Weights of a small mixture-of-experts language model, trained from scratch on English Wikipedia: a variant of SOAP for the experts.
Below are experts of layer 4 (counted from 0) of a mixture-of-experts language model. Rows are named gate (a neuron's input weights, with its number), up (a neuron's input weights, with its number) and show model dimensions 448-511. Each number is 128 + 24 x the weight over its row's rms, rounded and kept within 0 to 255. Numbers have three digits each.
Before each expert's rows: a language model's description of what the expert responds to. This comes from a sample of Wikipedia text that the model never trained on.

# expert 39
Final pieces of foreign personal names, places and Latin taxa: Tipp-u, Jiab-ao, Thalasse-us, -idae, -ović, -ville.
gate0:119120151128106137146094127125156105144135121142111120141136149111150124119129148113117089137167194092108114115130107143147114115135139148147137109100134149158095134106159088182093112122108135
up0:115143139113124112122122155107128111147149113141158119133117157136169107113140090138130140105131108143115105135119098079114116153149096150123142162125117120160102124142138104149151163150116152
gate1:105097148110118161116110153131159099096142133104123145128125129127108148091130101149097141130153095167120073132100138080146067107129142113103081127155106137108159233121137144147156150111138133
up1:140141174112124118162118114168087127142122117166079115122119137145134136125119131100141129119140135141115146128089139103178150131098147145161125163147152171149149147128104113182109232176114118
gate2:135099080109112136113136110159150126186120130126156128108097104135124101134121148099109139106135109081137143126147161095129099156127104173150121123144096130124128073097096119151157137111189123
up2:153094068127108074166115144133103123118103132108109128089118162144143115126122148160169174111139104121141154137102107129140065127140156110086122129147098146188175115099174145098147128129125108
gate3:141150156143139121170132169115126154137150149126092111125131111086076137110132131152105141139125122123118118140117123135149142136150148131094119120153123127076148119112176085130120162086134128
up3:138118152126144127061121098111126111138126120122134110116161118133129135096148118129122105080120135119149120096116154131094132151129100138118126103165156141119117121148123098114113108132118161
gate4:139172134122100137125102131147167104089127136156116150102106112116107163119157151141124155109137168118127129097116141080130140133156137152137141091133162168062177107125111125148135101129165116
up4:119164128119106134142131154090120130085118120136129129118122143125092145110128113169101128164118161134083118140145075132144139120087126100101126129118116111166121114152117135113087083153142168
gate5:159123132120127143138118141079133117151129111146124104174081119116119095186093140135119160151130122111144110127138134113172129173170131129164164135158136153127099136142135144085127130144140075
up5:177131101123145141130113110179131138116114089114159136134098165137149117143133085153149115097094120146157155106108136155141160100147146114130118087139116098150109099118115125081103127158147123
gate6:133099141156132164170168162082122136142132162133135130115116125165099119085143138096162100160116104122109110126112127100134116110138144110162068108104117120119137127072144162137109152086141098
up6:121110094116094109116152084154174089122144090141176162114131111133125106116132170144127092120155145101141111107163145168177123094121114140108138123172117105131157159145128112132107123153101102
gate7:124118103109122171140113114111128105118108109115099131152120129080122161131140185123104095129179128116132114088115117148114128101120139104135132066143123165115138103149105117127141149111099139
up7:125102150083121126128117169095082098131145118119115143105123132145169142174096139131193083139099140117101123106113139131164109159144162161126151146190112128088154140148092132110128125140109125
gate8:122113172124142121123174111137148117105148099119073088133144126140099141121137105126143157165134136138125162109139157112123087135155127140146131123096143115095130131120144151118095160134144081
up8:135158131128058146159105142122115109122143099131087150136103146110155146120130110167109075121122125154144109162120118125098137118154163157166135150123113137171152116088117148124140081141128133
gate9:108123167116133113153110119113120112125104108126136122139148156145129179123094149117178110097137110120120103130090124135087104145171092095114107112118145143103142090094135110145137113113119135
up9:132145112112144088137105167136143147151153088087123139119122084190098086134124128166144109133123136102154105152138119130185130093116137116141124109113121099140122121150093151118148115140118103
gate10:104121140161148128132132135133125152116124099182145137111126122119097134102116159168146142151113061164111117120176101082105126146131141136126130118114071124108091156150127132161100158162134164
up10:161123090098100090146134156135138158117172157134082115096113100111094082155145141145124117102164154159095117105105072192118085168143146074121144141126108133109112115130093148145137075138157099
gate11:096158082120132154138152110125125136156110194126185145086055199116082115074147124118123108105138092141119153114143135101129119147121122111177133141164106069146147131131135143115099116146145165
up11:118149108145127117135130100115159088102096081120144157146131127074134115197095120149136139154110107139081120123195087055120125144141126130155118125112130101108141165119139124117145099103127137
gate12:134138100124143144161163142166126110123147158092113122139132131174107127112096172120129144118140113125121137111151153095148129140119104130131133143146149122124111172113163169157143153143132112
up12:145136092156123100127112118077108179123137168105094141119132099138159089136114143097107145108153150106137084150105111105147181110097185097137137087170100145073138120120093150112135109150109146
gate13:116116086139159137161074178104116119139111135118123148130197129131144127163114105094107120127154156132106085118160123090140152118135124149098129123066129146165147127130135139123079101102131098
up13:114104086106111095128133148107113166155150133138152087121104133118069176162171115127133167119136132147124117106129188127158134130121168158142150173150126121121165171134100092106124132143156110
gate14:134135110130139079163101133125106083142116155165071060171126120087118104147110137105141109101164098131150129136159145124101117164098125132130168131121146152150139132104158130089104150123119103
up14:122095118124104123112156154112177065094151119127142108144134155130117142142143133135073109149157103147116152134128128137097124162136109097096114146123098134110166157127135111135097159142188111
gate15:148122128118159097152157129130079181149072108133155141118151102144165121142148181123134122113109177140109120126159167122139133121118142129103108166102133109169130093155106121140134127158126163
up15:138093099170117094102154121132140146120106090094088172109107111161087128145113136109157158164144112137097134122137130144166086128155090120173111139117130146115054090096158100116141120141123147

# expert 20
Prepositions and articles following a verb or role noun in biographies, e.g. "role for", "formed a", "coincided with", plus colons in titles and scores.
gate0:154109067125146122136148111094109140156123124107138135122119121140135118134143141167166089172150108146136125124123140164095125097137143149159136113127199098141128143143126110159135101107193126
up0:131143121123145117169155076141118123131149122134119141106158152135099119144134091161084155129130112127130094169098159134133131180135090122118090108157170071142127142126123109147116158110113105
gate1:104155118094127162128126143117105125131172109136115132125118130128131194119110145171119117100122139090110168096177112118156138082110100055093082111155141154141101129120100135112164160105150132
up1:108119120128110124144100114143140131093126110134123129165092147095166116092123111125144114123118128095102111125090117123140129164111123120102120142136169122143134137144123146054191120132120090
gate2:123060162130147107115163139146137101101152102055121140148155154168121136160140146105149154131159165102179078103118139116121098108113135116128191129102163088120137134146146140104141139129160133
up2:135096152138100122148109155137155070119154160158089150158149130124109149089151096147133127177116120166123135148170125156176096109137145100175135109154140145101118120122125152084159128156131093
gate3:147086125118103155101127145116128167155141135152177129092125125182156151139150164150112102164140112139102109140119103123111140143114090102131123141155097114167126144141139115168131154123110085
up3:140125133138145099137086087134125087099127145135148107097107155125130104146136138129112096100154126112123128105117113110151098111130167113123115120131158107138169107168152159155085108135127100
gate4:120120135119092130109087124128104145142116117148154110130131162114122165134075127115127116144134139083089105153122136153116143157137129115173143143106103127076154147168128098140120130122097178
up4:138094138095152108141111149124141080116123150071143156162133141142163135119127165100098086140116134110151122104102112138125100070152137116166163104127123132090106116136167117135116159115119107
gate5:147125149101091121110127088155118102130139139130133074129112147124114104125115144108132167122179159116132158110127156124131161144161151094154160148106185105122132136102147152114130130158120133
up5:134113141110136132087120132117099125107152141122127096122128125103170126129226130120128152106130134126145152157125160130085132124159104146120141168120120082099127114151115132105098152153128090
gate6:111133122124121113147082106157146105095148147131141152146139104151131083114112118121097121125120121115130150128129174137161104121117135153113116114112112150116078130117118150166133170102145166
up6:137141116146074136147126126161148120172155108142111148114118119100103147124138147130102110174133166091136179121084164084144119122123113142138147096124162108138156126147128105100105121148111122
gate7:136189133118153126135142113139113132140126124084132129125151106114093081168103119116134155150152111139122144153137121151102139096113105099162161148098167111157156098113102118138122129119108134
up7:118131159121142114136152150157160077151127087159163124132141146070124112121126120100115114083154125155118145106115154132161131147144079168123121140137174109150109112157088086146128136170172134
gate8:146106137129100098132120152131189133093123095147185120109117118098109152100137119088099143139123130099108141142130117105111119077111139137163132105118172146146131115144059145116132208128129181
up8:088120112139114090141166123085098144161176081133115101125149158115152102148140134106119132090138119162128102119129116120122155107137150106139084088088112102118135110084133122144115086144083127
gate9:122108170115067168072094103143110143087156139150138124106106118152116148061107119108139129121128145139099123176143151145167143128132121127132116120088127161135143147126130125129157153148148104
up9:164065125141096123154122101117111122155123106119143117147149137138098094127165152168113116111168152127174130095150119075153151142113090134100111134157144101115117140155123090123075118106146083
gate10:112128139086112119139135101151117119127176151117157138152187119136134145112162133110151129104157131086131091128182111137116112111121102124134161122095126138139103124116113129133108126133132129
up10:071134148137114115158104118086131112133116140127153099118111088127100153130130145137153126123097166121085155118144130135128158108139123149129156140134105167137146177150121115114167128112160185
gate11:156102142129125125135093132093114110111123146167111158139118100126110157150115145092114145163102104109105123142107155105134098099125151143117122133165124122101090082141199119111119130119167180
up11:116138140113108122102140090163142105109131146143117137171150124128087125115129105106119107163126105102115095179075119083170108110140156124120140076115176137102098150124142119138113105168132147
gate12:108134119157103147148123119121061115135101127139123134152154088157092148145114131114145149085121110114124119123074104140130175117136214097164161172124131122126127145152131146116101125076129135
up12:142118136111146107104069145118124117154144123120121109111065101097146100152118106143129106132128082103135124125171087146160190155160098140147118111145125102143090111098117145126130151172128144
gate13:085129141133106125141119170128091129109122140161117147155125128145106135098132139122103171103132102106124142050118115114104100128137134165151160117122150137156141144097129079131106123090181135
up13:151120119133090138126156164119114154101121148149143137158111131159152162117182128137182155104121168114129107176172142084147087152151157105099145097131123123153138078184146150174106105128126143
gate14:109080167185098100086148125097131140167137141073159130164094118123108142120171100136118101123132107155118168098111117087156118151142117167105122164118095126119125123136153140151110128154175117
up14:139079111112157120129134114110160136117149133088119124105180100131136122148120113137132103094118157108115141142102109111115099086144145106117123107123129095150097127130104135108128160130122094
gate15:106132099130166103137154073119071147115165128146151114143115133136136129091132109141113149100122086134134115120105157182138122151099123113149158151095119082133137108109134094081135073110090147
up15:104151129167110152114185115124110113104117113151195119123093146127098140120124170105128112163134120107087138140085190151096132168110134137150139153075145104131125124102094147123156131109092133

# expert 33
Single digits in tables and lists (1, 2, 0) and inner letter pieces of foreign names, e.g. Al-k-ire, Ak-k-adian.
gate0:135142090105131122119129119151072159188175126193098157159095120187127127110149151105100105141084142157129143168132100115127124189151114126127145126091155166104138133110128130086134135124150151
up0:121110117133218122121109139132125166219156149181126098141122151117145126106134135130121138139113104102097144154132144161140110109112178139145138110118088086102112134128145132150088174120087092
gate1:120170131069139133111127123111143086105114094145200120106113129128197132124142150126164171147127087108124117121152115179106126130092154106119135122135138132143112156113165116131124108121119137
up1:126100150106111141135113157115111093144115169153098110130121100153111152116081103146111163153123148181115106113090083116111130119127082148161161140148168178123072120120132139116179129141118144
gate2:119132131120136116118163112120098141152076196142141121144142104179147108118115139103127175141105132126120115131094129150109143149170148089102146138110088130096155075118136137131153085127109186
up2:082089118110115127122147091134178107104159133154132117100126092129134171133115102098116149138151149090156116191114156130153109177149071106122136116107166120099126121124108159086131175100103160
gate3:133139096154141146150145157139146162151127103123131129096127137061107111126139105155158151125075099160155138123123124112103064095120152098121146123126150114106103103123132079085148066168117112
up3:120134151097128139147166085129177108129149143085133085179162110104095156146100090138130121181146095148142158119123142114139129122119147085121110146100096123127171166116151146144119094119097103
gate4:142121177151182183159107114125129155087132154122149110113097099147114174161124122145156121094143185096116196134129144115161112131120114145065124133141137150146129192153112144140116122093185160
up4:137133114095128133116198132128073099084188146153144163146130111112129090129123083136125147124171106152103139094113138106142159122112101145135151114136090132173132135146171163132163140077144133
gate5:121113121116142141162177105118132138139137152095092116128076141137177115154124164161144161091142097088169124135110112141153131127083128167149116093156154131152125125109109146143152142143069150
up5:154135147127131075121097148100128145171158147127144118110139130124093133163155165104118132160132150122142176166079134125133132128134150127099066106121147086125125162088088166104104151119125175
gate6:119129125177095153115132101115081111135124134088157123113114104130138095217106141154075126130162119135130138148131181139110098117067120082108092142153103152163098121123133097169138130155117141
up6:136126083118159096104120173091135095163100147131111109148143124168152122146101093161132130097154088102107145110144129135170144139107107136122117129130119132144124098132130110091128141106141117
gate7:134146119118182142116130094133122140145157124126140180146100119133114117115108117099107122110120130120106104121135139166146121136162130137129134076098166122150115160106145114103144117219109176
up7:130146143096133126095112128120151121124101160108145109178193089137123137181135111132142163129133132112093114153138109091146145088131082143127131119185165143101157121128106147168081145165076149
gate8:144123146113098155135149150100140145089117080127116131114091123118101116140104124123122094120096099122095100143125078157147172112159124112127107102119120129085110145099118138120180119136085114
up8:113091112105151134124128167147121128163083104123099119117163112147112119158142146151115161113132112132113143126125167154117161092124164155128129136142139114152119106119165114123120103134147152
gate9:153159078125157167149080154146147148131108121154133154154072157132141154070126134094140172124131119127104143120115141144161134125160133104173138127076128109132151095116092130116132104087088136
up9:149112118096107097101179140127109156090099161132123110118169130130101125154130128080154118151093100094119137108178131098134162162148116130118094138082121184143138146141085172132154157122178152
gate10:121094096132104127138108150144119175129116144130088144103133134107179075110120168146085101154152155143134103136118101140132103172130079145102118115132139122144096118110097124112147126108121135
up10:115136100103133149092110124116123124129126147163156137104133188168144171151110139123138123116139107129126160183124110132110161109097105138121133125124121112110126129143122160178159144134125142
gate11:137135074126090148122089131160115139139125132133140135108131118123155156127101104141138135115134128114133135143134122115143059101098084106115119084082127166099102107092172132091115082126103158
up11:143145139126115127106125114089149153110126149159136150143145160097100101114111116120143145120169109145130140135155100119160151110118139098118108170088116127149140144167128132120144085121106144
gate12:134118153094151125116165112092137104150109105130118144152164111129135169137126100111089089110100095130108144175153097170125093136119100139134151142139113118141128131148119145127125128091152125
up12:134134144124097116138125123136130129119096093119156123107145098173126111150128145131148139132145119201151115135123118102084120128087159129156103112142097119171091161091162130118149102154144117
gate13:122115153121119119136119205113101150161112166093152150114134133092147151090147135151128107119160094131145096125175135153122072118160137163148137147125125112095096127129095119133118140103123152
up13:078151174180128138140126090108106094139133122112138070112127150179130146161087088141114113129141088123149115147178092115163144090105137130112113106125140136151153139116156162125147130104086181
gate14:147112158142134108141150124135173122137165126126124149091106124149110121116080140133116115139112135105124151144126055131135113088125111096129115144159126046180156138138123134096179108171090147
up14:175142158102115148108087080118135143123110125099133111160122097126130138130123136138135151119105138117114129096120113150138101121086141164142124166122141130113164160133140098119155077135108174
gate15:154138135148135113135125136134102222136140137157115158087089179153070108146137187166143107136123158128132123128153116118105131118143126144124131089136107162133145114131109155138099113114133118
up15:079129104143129092104143084096128133128105116111151167099133126130144145129147156097111057126117116115155132169127121118150121155113168133186114100122111152135095099118186095180139175055181140